Weights of a small mixture-of-experts language model, trained from scratch on English Wikipedia.
Size: vocabulary 16384, 35M parameters.
Experts: 32 SwiGLU neurons an expert, 8 picks a token, a softmax router, a shared expert of 256 neurons.
Below are experts of layer 9 (counted from 0) of a mixture-of-experts language model. Rows are named router (the router's row for the expert), gate (a neuron's input weights, with its number), up (a neuron's input weights, with its number), down (a neuron's output weights, with its number) and show model dimensions 0-127. Each number is 128 + 24 x the weight over its row's rms, rounded and kept within 0 to 255. Numbers have three digits each.
Before each expert's rows: a language model's description of what the expert responds to; "raises" lists some tokens whose logits its average output raises strongly, later layers aside. This comes from a sample of Wikipedia text that the model never trained on.

# expert 60
Description: Table cell contents. Blank spaces, letters and digits starting or filling cells in wiki tables, such as dates, Yes, call-sign pieces and names.
raises: "ike", "oe", "eh", " roof", " RAF", "oi"
router:140142165094097103085114127106127116127173092171111153162112110171094179138111164128145166105141131101101125121154145122140094093117154136137111154097135160129152097105148121143149135109135181085123127140093132113149116128136148145136096149135129137146164135170133104090112140116136140124111165085128134140094127137103126162089081104087144126110128104113113107083149098166117154149140
gate1:108103141065115135146167151087099134106145127142143174119158106165157114140109144153105084125122126135166089117160155113110160112128114166126091103091123142132137122082154105102144152139130178158113101128117094123155122112107102127130089124127110076137118127097127142099121144103114089139126132136115127124134129094141167111086109143108127110129170140143146082187111151132092156110144
up1:102142098111130115114099127148113132144082106146102144135104106153048143126136097186158122115142134121113103134114134154087127136145158103133145103151128158102173108085079128075106158138136126141139144104108135128103124127112113080125133136181142118108153114162140125143120108125153139144070139120119151152094114139121133134131150136088137147142184153129101100121134161074102151124128
down1:126140112121147121185185104130122122108136128168116137105159107176104115128088165118093118150136136115128150151133090150191143156111110104117126135196071137138117165148135122135102135144119118126121184101108122171138087126100095170158167130147090150173126115122127110116142139158131166139108119112131109119155102120120130116139117111114102111131116181096147145154150118136128129125115
gate2:117129149132113149115164145170137146087134120133131126086105145110091111140113114164136108137139118163076137154133138103127115143159115123126082127116090108122183109159096079145151150086113109168125149145128075110145111097120167098106110113118144118132147121139066153184112117155139123140140124124135106098082135122142152154142152141138078095107110115112144104115143162163103149137102
up2:110125137127071164113122168116133117129088102128145145103121097092080101114183114114108111125140122160113138122097125140145155139137154114108117159075138112156156126126044084120152100184109144146133119123121131131146112134125139134100079134138112110147152106099102158147127146138140147123145114143131164139140124099110147122080105143137120099096138120147085124149157146142073127150091
down2:108120122137174159104126159148142131130088113086141097143125100096125131110155182126104131147106118151119103141149114109176123125118130137201149136111119097120134152120155128156138162117142101146141132162112138124117086153111120142094176114086066156100121174119128148152110109080100122138140111197141096137110120135107164100174099151109128128125127136118122127119160143149152135131146
gate3:153167117118131129116133142112110107100113134123141112099100176109143102176133118164124131149104071118087168176189169109141124151116116160139133118118178122123113126145150121156122156125125118145121127134103143155135078150150111123155143129138160104139112108131127125152219116132128111141115125099146160150107142121121098113103119136145086124147160094165126121164114159080159128122130
up3:107175105095114112138133150074183168102153133113104142098130148130124146121148145123110111106169142128105135137150151137134126130182132156118144130111113140076128157123128089145110184140117138144119137117126135150146134150139134175178076126150158131131152111113114089098117116129113117141145133104132166117118118137159084108080107133088088069130139085147110091147125107146108139111151
down3:100136121139141140121113118109117130126185127139129124129140106147140140147153141136090129119101199137110171139124102157104115069151082093081158158122128144142137129168120172152186166094105174097127133128153146143154095152102137114102146089132129123091152160135155116140135157144117082172125148131124156140139097117123143163118126133111115114127110110137128095098094113115112123141175
gate4:138119128142122154139121130087106133162139108137105103101103147152116084153169139121096118121111150126146075141066101130162157142176147129098120121172132122121128132148104123150119137119140152157121133113123079085127145164164107097142121123125134154107155166121123187114133122111161141136072113145119104136142109089142195127140121112080112161104112126120112124128108171134174137112152
up4:158136120121137149139130120184131103119137164115157166149140134124171162097125129138144155122156086133093146125154148132103111115091096104134134128110117153147116093100122153100142143114143085134124121108170152171145101128102151154110139127122137110124151118134146046183126137193109104111162150108152118134123142152102068126096146158161144117148122161136123118132151108153099141140100
down4:137133123137104172093127133117121135145127126135138090136115130095128101121110116125147135104082137138148190115115131102127136086108105143136148166119122149138113132123127160073112112099135119098114133116139136076152153133117049111111119134163132065152118088156144126119121104123125133090144124079137102165130118119128107103131100124117170056091111124155091093133120111098099101119132
gate5:110101157084122089113108152159081082129127161119116134057147122160106111151125092128105115091129108151113147144126122137139130112154097135105085128110117102131128160102114128113127140122133105080141104145087125097147101145137149148095149144134131105160091103094150152174149114133106151090131099112131111120164146124139122092126167110139121149117151159162127171174108156123126143157085
up5:113136135106130127126143166139092109143114096148137090129123117147106174163082113143131144143103090135116150140099129113106133145140140090148162127159129144134107111129169111102170151149133130136160125140077121148116077088129143122165123141134112123124121109171151114166108144136172163159141123099152137130092129112149126139155145148155125131030139135103114124185115121115128130146077
down5:131151165105088152107086093129151102132139166127081141153133156127125125148153087086079165123141088166106123145117137094142100121152158151153108120122107149187120120112119091102143137150131153119107112113111147175147099126135140131120098085126122078084145129080142108111141150128149169103083138128121142164110154141122144113127142100106138146128130103137123166117115138146164142143167
gate6:084116101139098139138148139123138128115098096128091168084127149091126159156104152111123121137129108148123123059134112125116136120061138077152122188112109099096151117102145122122154130145130109140153095171082117116128100122121112141102110159123098133109123113144122091147105111119108168146167109161120136101127120159166120097137111133161145084109113124113093084125123095121094126107124
up6:109115115129117131101106126153134100102149123126126110121133150101189150150182100125184133156155153117093111120099182164112139086112145125137109164129155115102100142145183134156141094153137172133129136160114099130128156113086089145105078144102123100114112130073120137127133102124118106099172125168140137133156157145118129128148127111143129118117144120187147124127158096128113125166138
down6:125126127133109160071133109154134113155097149123134079145080121112120151145124123084127139135119142083093149116151157131119127126134114151104122113161119162135138118115086150162143101117128100119184165117157158125136170106158108144129085137119149126138111130112171159123120096113186127141132112087139106157136137132138160127096144183144145079145126072129112156117152096112102112106163
gate7:106083130098143120164125108161124113107150152127112097124145154142138127096127122123154144139152097154090165101141132084103145149159145104126140183107092123170130143131119108171134170154154081152098154141124132104126135142134109128109120099098148117130132154070144111166140127138140104157146081109129177128102107138155116073098153167124119167155133093106139140107153163138110119141119
up7:156110125161138125140152100131144071067125137107089099088093166125161138105115141104111134099163121109111126087143133122124143167089082128115173136132145125108117133152101144126100113140101132181086127147118134108110111147136146208159142122115115139163119127105125153146141118138125144146108110148155102135109143143170156123112148099101125119141151133079136142172118146095084131118127
down7:065111114120158146123133161090113149137175113102127143134126119124106125159155140111090113110136131110130102144124113125134144090146140128135118135206142120110125099116164141106100097094124107165116118121134144128081102093145155122081135130134103135129108117144096151088167137112071137116160175128162134141166129102126164107127118093129116145144130128110160110154100100165105190150119
gate8:102127111082172134110162112125116096155151123152126169130093122129118086143145150113088107157133141171119129131137133141146137128141133125120143106132174072126108126157107128188159154163123132153174122111086090144176099141131115106102124113113102102128132130088112154126076116149173128118165134152110105112122124116134107151118135094164071136091157114134117149129107145141107115132082
up8:101122095089181125104148092122100100153169162150144163143121115133104104161148135108110111164141118142125141149092166113148136150149111114119129102134171063133110123159096154169184141170133150151141163126078126119136111131132135103100129104103088122141147124092144171140128111134180108105165146140131114151140111133185135155099132122141090146100132137123132147125101149138124124131124
down8:130115098111102135148171137109141110147076107110120120110101104109137098119121130121123199115095164169147160102103143096083127141122162124131150102137103102136135127126171119109146147188168136173148145133106127130127117134113139116140156126119069140118141152088141123127092100113173097092108107120156125148105113150135147140140151094130128179119129090117147130134108108133128162104071

# expert 19
Description: Word-initial consonant pieces. Single consonant or consonant-cluster pieces starting a word, often in names or compounds, such as b in Blackbirds, C in Caves, br, tr.
raises: "ary", "ron", "rew", "il", "as", "ri"
router:081138119082087126109163148133141143176100122161114096131151107135170117156139175127142115116117092142084161118122133101164155132146096145134085118084145118092138124148174093107122165116105137096105094136148129131104156124109116115153135117111095107154106130124125101103165141104156162138132131080135109148147125119145143166105117112136109143149105108096079120153133115151161148168158
gate1:160158121115142108163132109137140128116156155143142126140122088116150150125122118130101167112126137170112114118088131132129119144155119098183096154120128146129137153117135111130154156177115141103161087103152050144129141107095147087116138116120095132113147147106110141169158133125194124105136140127121158064152108095132101143153106123126122146099147095080091124132138158160152121152112
up1:144180108088148087156144106137152114096146123132138103110112103131155147082147124145117151135099140111104108121105120117133115111153119081156127132165145131118148151144102120133178177122128155113144127092144066176093138067085122099106132112124137125136156116119110141143158141114155155140123098148142161068161107105099094143104104109120133143121111141104090135146132147150111148135089
down1:180167150121147188175138134118087138127117131123119129136107087073168122083138100123081134125129110138118113135150140113120101126112112175141099083116120096141093107106130135121144138163118148117136147113133128178114114180130136105147130145152119165102163162122166115132158086133143164155152162132114144136105140145111142181160127106155133134134107128092143107115122144125110151099085
gate2:124097109167101163134120115142134154162156085155100100140088112108118117133122133140160116089131075130117119159091104168115141135113154111155145105142121132147108142132186088093120120147105131087113132102105139118118173157105103124130152112141130123166110082116112160151152179079141109161147133132151114131141076081140091103104119141155169159118142156137136127137148141112112151130126
up2:114119116135138166144132130142150117186117071124142092154140107097124132115129135158143138097146119106100126152112115151106133142130136122126130122100145132120124130155128118098147108168108072093099130087076147152136144089092140133142121094152170121127120099129117155088152130090128105177158152116147071155154087098156092150094185151116156137132144147147125125130135138163153120160118
down2:140147130130124171121123101121156137157145127126120149162151133130150112128182100134147130181082083098085123156141104113109123087141114103178097131149123122150127150155100140100119153134111127072133138138126142106098128111116146104107081105106135117124119122104130131140128107146140138163148118103164154174137144110152183163093138142123124147153143170176121076101126166165128106096128
gate3:121142138079135173139143119179132122122130136159115089127069116139093076123142134127134148115093116110146170161153097147131095086111098130144151168087151103133085115085169111152121139201137091140110095125134110134089090130146090119111139122112105126112090140129110088114122096152134128113113110120115134158139145126082096120156131145135104132100130093117123125110122145119140132120100
up3:167136108128050123129197143147116090133146130135122077104125096096149146119139140150128117120155105106146148131091108103106127133117139125122082161159130127122120140122106122146126132126144117123151141103087134093143133153115124130144120144141095123120088130143099161166135190144083114109127124111135142148155158116134115097094119148184153130119108095168099130181166154123167104135148
down3:091153126099108161147155093110146161127132126133154124083151094172133145111158147141125139134151142121123089122109133154153095135105089119143079144121108096130127137127150144135155100148140133144133112169115155149101156150111115090102165076139137123094140146091108097130138116096138088138151095147123128150114152143115089129122195151144105097153130125135109164118132147150108163123202
gate4:087164135073100133153145140122121119077114156131139118089119120114139123111108136102138095140137143141157135141101103151134124136134121094106144135088120116124143151120120095116171103097136128104144126141135118152152108143130127165110113131132116171152120161076112060127135144085101118145108135153135162106167133117137114123114121138131125147150207139099076113129183139078113139171158
up4:109167110093081161156095111120112115119159149138156111102122127101133140099112117129145145106138122130141142105136080127147159101157135119074119128095129127081163165101115111130132175083134162116132126110117137109137102104101134167113120146151117140163107121103116097110139144122097139125146114162158183095139112096131140137124105149162117127147188167146123095147168142092093144171146
down4:140076134145151128201124128171102104121132123141130097119102119130140116131136157117120182134119118082148078108090129159184082131119158117072121151167132134123106128125151112129100113141136137135105120113101132123093067104130140068133122123114121134145132111093163120112124143111097127147151089148085140128122140159121141108115136108121122150131151106173141138093153117082143161127146
gate5:135126108155128142149119137110105090120113183114136118161164111166150109148115154115120144172126138154125116121143139135107096165126153149110125094110158130139118177133175105094125127117113097128124129154122157114138120128150121078084152125118152067159130140106143168109144170150134143112109151062150128164122111120150087136163108105136116109086113148112118163109145087131165091157109
up5:150146149141115132115137116135151129103136146113153124160103169112095124132171111100105125156147093085164109127113202145103134141124147101114149071091103158106137118121127130175154125145099185151133090090154130147145104100120149167146141160182078144135143136134153156147157141121102117101125109141084133146097121155130145152127121136080150129130121126135100121140123142163108140148151
down5:133125131174119175130121133112127097124082140172141142145129112117126190117123108112138101141176106104150104122110164080133129165148144103158079102145116145163088102172118107132147126106112126141115102116148113160161137135091199120091122147133141112116114139144098154085125128110102098138129110140088167118136119146125088095106139172117148121089150130104143133144114134113162120100117
gate6:099108099142112135129124134163124139128134145129094100043107111123105144132079127108141113114121097152096108118098154096148119137137121136102142116095111133127100141113146108116106128122125130125129105142103156086137118117148138111157132087123095130161101126117120140170134172114141116176091160125141166108160091145118126152086175085067145137166127167153129097118149130109158128168159
up6:090100105151118140151127130164152133134112160104101098078126130132126135118081125110140141100134110135108113109076143114141152125125131147125160121061081161127112126084153137133124130122110136127136127155105135099150120124146139121192130107148104149139119151079146151142124167112112157127088138130170149132151069124148107170090130102077133107169161133149118114137162113129152141168158
down6:183104096090122106118104150045142079096102127131152127094126162139108114131119120139138137101126185117125154166155148131059108118103106178142153101184127148151151124107118141102096134140089143128147158132091115133128129150137126110088141129137117083140142120149127114140131141136107103155147137115157129114146135125169127111139114124145087156099132129097161127123163123132131100161115
gate7:104135151170138140135106106153134104125088138129127156157144146159153101114119179100160091124138109108135145135164113106131127126123148079113128094060136122122107152160147133175084111141120153111122120104153136126192092130081119121135145160168130086145106135090113120139132160118118140103114120118120081139127126137181119092160150132159142130154095146139088152130108112169119108106130
up7:162105118099123151118120130155093133155156121164129109101115152148118149141139100141144149118110121111130152079051165158135118157102136137142137135186111137150148128117123150068154156106152099135131136133146115093095166125143105112129155111116134142131172143145120105116129148149151114177160080128098131080179146139090139152116146144107114114077139129134148091108126164108128113141137
down7:141185096139144114126159144110152114101113149123139165137157131080143126142130057125125141090081134123133081146146112161142086128155109123128093119163131117131158129135121111140139105158146144105126139127123118115113125120137120120102098167087106169125126116148174159193112084153114134110169119163145145129121134144132104144147150135156119191132144092160134123110138111128153085147157
gate8:103158123103189125131167147112135143156132128098113137117089135118102127117123188156171128082139112131109149095082115102144162164123158135079087132119129137136121136127134094172136115121121138139088114139152096097148156092130145155130155125162120129128076197119096112122116142127131123149139139137116111125117093156143119145179141150164139133119134171085085133170133131122123123130110
up8:129106094057165113117131155112129141133168173096120154108131125133119109130128178160139092133148148130135139121113123148120146163125135129100089113168106146158138116130127105173099169094122122128116102143145128144131149131111140136118127118133109098158113194104131115156116132124106128176160096157087075166110099150118093098165132154131156115115115131091102147152083144166128129125107
down8:142126126123126135097135125106132171152119170143124142146147139154161150144111126092175108109131172140114099100127164119152129147120127143138158120113145163103094078152138101113093139171154164100113106116140131132154140095128121117122158132132147110135154147173119078104100103166137116102120092119102119115167157118152127158135115120156110088144169086121153141138117171167199146138100

# expert 47
Description: Mixed list fragments. Scattered pieces in lists, score lines and taxonomy infoboxes, such as digits before dashes, Latin genus endings and separators.
raises: ".", "-b", "-m", "-", "-l", "-t"
router:123157170116097104076104099106124134126147115165136175148133103171109174124114160138175164093154089115105127117164147135144098114133134136134099150118133147122159121116126139155127145116129173089132127152128122120122104126111145127133080164126139090140163132160149107103131149143133128144117145087134150119085105135099129145103080089080163130130135107110134132081143098171102128166157
gate1:070145080130138086125145101139115125160162126109177090117148127119121149111129138134122116134054123147118132118108134103099137123164101111113155083152158160103133132144121141164107109137128097126147096123182116112119130125132138105137160103162170065124083159089145158167139156148123143107143144156138127080114108100114169155113133121112144146130135123110158109132128144118120130104090
up1:120114129082124126137109094098113164132133091170121159129139123105140111118099080125137135111158121138147179092137078115118113146099092131123145124165067139116084155142131123142127165135127151107146131136139125136119119126110075096129137156116087114115132127110072139128134104133158186117149175128121137145098125143129062156112107102162097130128110121115113123141089114082167118112143
down1:138145122141132127118124112189133168116154145103126122138131163132094122138153135157145159135140120133089113168117136101138134101135175089137171129146103122107109137113135130129131104120113143112070176090111107098120092127122135166122156182132109103167136117087158104154179111112135150122095097145100099166147145151126104099134161122128140130118123090119132128101181112084092146163128
gate2:114138138151130151112168129109100121096145135132107142122142150078128126151096125139110142174155121102122125074128142106126135116172123108096063115130118137115127160159162176078112109145135122160133155145093157145134140175106099136075096082149108149118137138120129130151140090130161139105137119074164120121151149143128125131146129136119135131076158139112158164161159145109155170119134
up2:124127138122110111130105120132118116135119120140123101105111138121104089145146139164117133095140126123150114126091103094142125153112186125143191115108138144105174138103114154118160081139148159149133058128146131150127065074124122125168129102114149127148111106138141137113117148136120131143143107124133084119095138156160103119128115167121069123129132120116108075116103190097155119093099
down2:127168131118122183163102130115148137130137172148164123131141182101136092126137106119168118144141087161148166129097128110114116138070151136119158145135144100147116104148128100130130072087143104137122158122111105134131128108119167101132127137108131063111104127109123180146107135084127110102100158143111116138119127132096118106106124091134175099162166122108129103124174128138129089153130
gate3:096134115111129148151167108133125135092159177126108140114132119115113137136083162091177151106099148098140110147155144128136152146132131111119125135147184123129102124118098128112103154106170157115151137134137135180123136096127153098110120118114114137161131126085136149148148184177110143093114138107129110148107060173114176095122168137126106139143132109106171122101118139106085127127151
up3:113160103124105164149120136142133110121170143114098118143093103148137151131104154097161110109116115063126094128139158141105104152135141132117145090129159120126093097118089136148096148132128131156145100146161131166137124121138136133134152120093110153135138118115156164133167134164098125130126138051140136126081078152110154140108138145150065125110117111123121138076133091108121157122180
down3:139106114074116133169128165129154104130123112100114102145130114107105096100137110108133112141098175129140143127145174120182126120098128115117133123146113127110153163137151125112130154129158116144142117128156145158099210149102121122138119143120105098136125137125178137081138147132128129159119131152130099107098162162131145195140081165149131089150146118136108148090110126066126132151146
gate4:135149119145100129098177150156168139127118143110144160106115155154103174146127108118149118111136126137119126119136143112112149144181085084139124161121111118141169143119090128104074104096113130115127154172138107145137100084137134117144130073139147133156141127113145148099115080160178110140162144088137117097100138150158116129133170142104105121160126123110149124124077113148081126136170
up4:122130083121141119082174116148130160129126119120114156120110149148093164130111145110101138156080157154134132155152134094115119132162114072171122116108168121127125105134070135124133106126131118107202103174107126132199122153141156089167140100115158147131151121101136120100102107150151135165141156124150114161147114135124120110133143125106072138110157139134132146099143135128132099134138
down4:141144176116133148164179116142132137111111131142157135130146151107119156098138116121145128165057146137139104142121077118149098136129138119142109134138103099118137140152107150114135093084082101098170101101105148108127118100123115095111147092120119144099111094150118154060134106097176090134119105117132077099115137124132123094150132119102155087115137091131166151149131129123116163117115
gate5:123125098134120168094142097133136140142143117131141143114131126116105090190082123145107108126114127118144104139132150113138118110128059197132165122144114102127132151138122093134100151128144134115115146150146110116090165116139162138117146147140101148118101092075105173140097148140128182082146137171131134129123155151116133171131128163095124083151141144159149115154110146126106181143130
up5:135130102113161126094140138110114077145089127100102104152104132110133155119154141088114152163142152121141129139124149115113127160133177100107137103094112117106115132099122142093157102182120061151121125128106155069131111130111135161115084080169158143115122137087162107099106148104130121167103136160141113159148151105106128149101144161142122121113128144110101154148138089138166118133107
down5:132120160165076106104112135096159130111106129137105141132100110135176169131129149124106122113176157100136113131122120131117136145139128173128172114142161107136063124124102155112156140145120118150088173133109101085158159132110138096105143175113145148077131145135112158070117125111118128158143147130129165134094121123094127140118138115157112146188111109141187149124137112143112114124138
gate6:083154152161155081151134105129137137136118152109118112132123137121149159131113110125114119160079115141126121088092119137108151139142120124094143173082150101140065155093119114078124138116120128144132170122115141135150129137113136130145119171154137117120110158106164152139148097165097094062139129125136161114122146151136148138167137137100100100110173159129161133128058106119114142130149
up6:086127111087133090141104076125165097168073102105124139158123151145128129134091137103155155148117091117146150119095133112110136107148105110119121107110129134115149131123117127158134160158155117179125144111120135147093153131116130108154124200150134081127147147124167123165127126157123096138095147087152117118106137137151114136121113112136159170136133106121087091144102094137147084133178
down6:136134117085095120067118120161137090112171134099141089150124141133143136099131076126162098093075123111118155122151119149108126121117113159132145131096166126108143132126140125081135122153125115150090088096107130141111119129118133154155124130141137155140119166095122134100134059149100073101170107145134133105120137130118124150101133124111158083155138126141122120143151080125124190150111
gate7:153108140148153081148162137147109097139171103109082148105151152148125138110128151128136154166109135139123142145127138130118171093160131125104180079141126092131123165112110139101139128162083078172127078098131137101114167157109145128127134115111121158112106090117150143129146127115148142149074086138106113158136147116150117130088175121133126140141161125148155155139130092105144105111156
up7:126201133130112107154165112112110110160172163105108144133102129144111142142134130084165118125100113166131132119141115088129163102078125085110150112116148104107132174119090170115138128118089115160107104131114162085108162112117124134170154139133147158180113107131118129131141151123178172121152089130107156094127120140116096138092126095124124100148157148125135118145121115121121128103161
down7:133130134160096097129159118112147091142160076118115151084133171150123139168110142157131087154141133126119133167160126093147152136156157093125127074144127146152159123114131116145136106118114096148114126161150146132128167105104100142138154142133144074160143120095101109145150140178138147121129101139105092103150092159122165116146103140141165138140118099181174111148120162152142128104155
gate8:093120134121082109142088139140109170137118162121100099122126146163121082156143136160143090116133096125125107138121136132129077093119130129107121148144094135114159120175078112138148121152158126116132090120118122114139127146160121129163108159157120113139109134116196138125170116095150147110131060121122066119165108136137127145133100138094128129147147130140164111154151185091139116118111
up8:101114130130097135104127191143116161138116098121103120112114158113141086140154123143140162139135121166132080144134149139145069134170118150115130135149114122160146088153123070110157136111130152156129110150086099110134144125116138147135088180152104154132170131130146107074148112140138124103113107114110120112185078131142156115101105142124152127139154127083159117114150178103130128136111
down8:102132173119116103126113122109091140152146146124140098126116124154117104079143123094159173153150112179131116135173129057089167131124102154151134127148178093137161111153095121114159093127143121133078145118162094102141137177107141149134119151103113115155110133128114174148108132155096155131131114108118159125112122191127134135132155160126153151119143117142141104145123153121126155131164

# expert 10
Description: Latinate word prefixes. Word-initial prefix pieces starting a longer word, such as con, trans, inter, pre, sub, as in con·gested, con·glomerate.
raises: "un", "du", "her", "e", "eller"
router:121118174097135115085128081086112145147106111139147138144163121194093144145098110096151172113136116118099114108128133132134122105107159103124077132139120153165155096121147107131105147128128138090086120114098139159136115128133156148154114154114127124133155116165127158096125154133163131123142157082107141121079097157113134128109078141118165100108086111104115158119158087133097130150147
gate1:136127140135124139186094109112113160119151173108144125101149167149173119138106136106118138124125118145105166063087100125091174145157138107116098109117138140135117123173154148122100123126155133108149144138154136100140141080114103145098150162110173118138144126098133160164129120142179120142149119112098133127124124168148158134102115178095106082138136108168148138121116137070121133128120
up1:131135150142131136106152080169168124084133075145127171146119126137122133130126159142100141137168130114147108142137119162107158141110108132145114168078111118120145151116111166137127104130107096151117121094123135161122111119138109146146114117145074110129137085135144124100173091139110098080123137121172114098114168166098104165123127074114124146121072131111135117179137102133122153136098
down1:141130143137137116105124145136097115076112127113174154123111096101146164127131090144123173131158139166107086126154141129144121095154173123125143104110164119184153146160147108148103174118141174121172146180143109102129140144123124156144104130093166096148107123147147135144128117155144135155161132108115137086141123087120121129114122158112081089155129164132095084154122117151123121151104
gate2:134147091130138124127139144152143065172047114140079114149121167118099121136157155139155134111089170135162120157104127141121114136124127172125130129154114135138166117176116175126152145149137148129117126118079119119120095136124122141145125112121142147136122132128144118138122100121141134138124175146115182129140085076106118159128137141110186132141137114102177122123110170113163143164112
up2:116077113098143119137101106109175135132169103098142144110087118133131122174124133141091144123130144115068096060127106139110147138128148117186139113114103158157102096123140136097167157130155085113176130107122090123133156122138131079141089140108135142126126134131115107147139145101154115108142087091161112116131127165148128141121083098129160142168139142149128095126143108147158135125126
down2:120158148134138156165126101143126091157175120149144153131124140123164168152100150125167132118090169072124110114116163091105127105127148090119163104143090107145139135138113129127124106110097146114125119160126156146118112141126124144101125117138125096099126120131136142144070093180092129097182134107086139132112121116090103110122122144129197110178126138128156149083126115139103104127116
gate3:126151092114134127133124158132130149133137200109149143147115167105155107132137141173125165149113142135149107127165151168123136155175151168179101096118167085117145152115135124117081149146124139114128137123090100108132143125109109102127141132112136111127139139072122183108132179098133141177133132170111135128127100132123162143121151079106086109123135132142139135165162118096126167122126
up3:107146133124119135139147169096123116136135159140153120118151151112141152127165127114141143169129138134133093131171162183114137141150113132153153099126133139076124140123131115121071120111100147086140129184113126119121170103108127092116136166126138124132136160127155130079125145108129114118076158165092153091155122174152185141158119075116143094107117123144128170148139171102126139114131
down3:132103081118141089113131133131088149139125159107104124141183146114119108100134112107112139153096114080105136122137122107145100160142159126148142098144090151150124116135127148122117146166100147193160117107113149114127168137153138149152131125125114167097141108138143152136118112098108160110103109110136061144125179156148112159107117126127093171131127125123156121125096144096123197134081
gate4:153111099157159145129126138100118099128126120142155081109149122140125096113132104106104126118097102166157137153133101115140143139154133112080169135100131110133130139133123132083120136178116133143123085132110111091107124141161150130161132145163109089087150105090159184123139115189075091095162144109118094129166157098139120108142126127132171130135128125111132115159129168128121113181105
up4:111146112151102120120159139159067120159114120116093113141129152108151151108110145141077178121155132113148162119163127170095109156105099134187137103134113121102143133108123140171115083095112138135128100180154132130130137126152107114127123108153093083182103115128150099084134102104142163172120140154173133137123149141170122152115143121147104120148126146152121138143135122126116153084116
down4:071162095136119150142109128128122100147121121122118147123121133133092116118150144089113124129160172118113116118128142093160173104137053188132082134123138110128116115138142119162147112145096177144110165122067123154124104099133133117147140134120148120122094157166139134104145108094130146120172136151119134154094125110122176170125135130118097114155081111096136160137149121143150157098148
gate5:110132117150146119092101130119084138096110160075159109128180145118155118147146112122105119146113104128130106117114153138118107139149131118125105080127092115114135105142109105122092095153130107164117134116111160136184143105138153112141172125138097172152147133100123163159112104179145114094173133132132093101162137190145143116144122151116123087122074129117148131163108119080114145139134
up5:133120121169107112156162089099149120155149097163157160155103102127102161114113099153108129119129150106136149112095127097148148130113109159155113125161149069120141145083153133138141137177125113100126140099107132164117131151158117120122134143136153129083126127127151113092142156092121134130119132162133157108078182103104169148155177111127119125132115108203107149134154143140159141126129
down5:108141091174110117140139153112157130117152106111154103127088154138136130169127161123115126127117152074117114105144163137140110159111113143119085144112070137136117150138106121166157137107100142086157080139142189146090110127119153124086137107130101166132094149148139091149122157109118132154141074107122113122097137107174127148110156169097141117080130122117122109096124148120104115111112
gate6:080128101135143126122158141133136141110141131141121128099142096117133133165165142122113127143164161139142103160122080169120126112126182180084107106105115105106070132141161101134141131117135118171118097120135117187150151115160101161136125087107148121139140166078127099118131122109101165122120129141090132136159104135163142109131143116125182169132099104141116124149127170157115092108118
up6:138110122145103141114152112112099108147139084161127142105096100128109125140087128106117103162151146144122123136087154078131148118087166152137102111142113151127124148138133099168145169174156156077129133126102137103111135129126153135156098126122155075103140105141168144162095107123127163117130117150094102118115116099126160133161134096103179142104077161110084095144119165148135134137119
down6:122124131140145159134163135118139159120121086120170118118149146137137116110118113139150131124145191154098140111141105158102135149132126169144126145124121120139132164105178112136118171181089149123112103136150076105159134134100142099146141135132138102137170157095113112124129100114191151135148162133072132149130172121128115121090169171138155143124126109177104135125127071132129095108112
gate7:096088147129116106150141155108139132099140146176132136125164123129121154150160131104114099093102177147112161124107102107121141124169154124144144124128102091157158156140129102159143146137154088135160155188111125095138161111124116140143113112094141100131110124109136117146147184146137161140123157113096128141151100087156176130145139143086172155135085115109121126100123129119148068139103
up7:101105135090141141123114156104130118117135122080124153137100131131133128106101102110116128095108099125137127109130119113139114139116137100093145103083156098135161136114087120144125091124143116121124170146070100148111134096083151071196142103147070107099103138118121136151126156116114132130136111089128104136125149124110140154103076113126098113105169114084155152138131112185146108163127
down7:112147077145139113141140147093144144127120142135159151131115122103157160095118094143095118096088118122144114139151153107110160083170133113090150118124133117103117084118135111132110102131152108147070157140110132105103165109117122135111160171118107129140118121119129082112134116151126105192130112104154081170136083121150087087156106118110161136150123127151124187119165118129154138118149
gate8:175120110110109161128101148169126166149179135092166111137155144122140200132136117118152098148131132138115071150110115144094123122094146087164137138128146114149113147148173132123113149124111095116103117107125057134151121131120114146166131128092125136129127145118132181156053120115139105123128150094131156062105114154156112127142131140153112106140135137123117111125151142133137142116130
up8:093192090193081132141133117121121145097123103122127119098109165185142110135154124137082147127173174147126130149161195120128159103135137113132128114120156127086147154127123100133089142132106156163111140141146124142088158136161138107108160117117087139160129114156142116110124133160121127119106121140117147152097147135116141144119197135106140087160127141141131121099115126112135109130140
down8:144137111131139140147176156136121154146121130138130161169122143091130095103104099159105135158125112110116141134117120149135089111109096106109158171120098153097150126125106161099138173096107112113125117130114148141129112194111141135132111130182136142132081102157166142153133110122104153095070140189136135124094160126138093132100139121134136140129146174120133181155146119099120160127087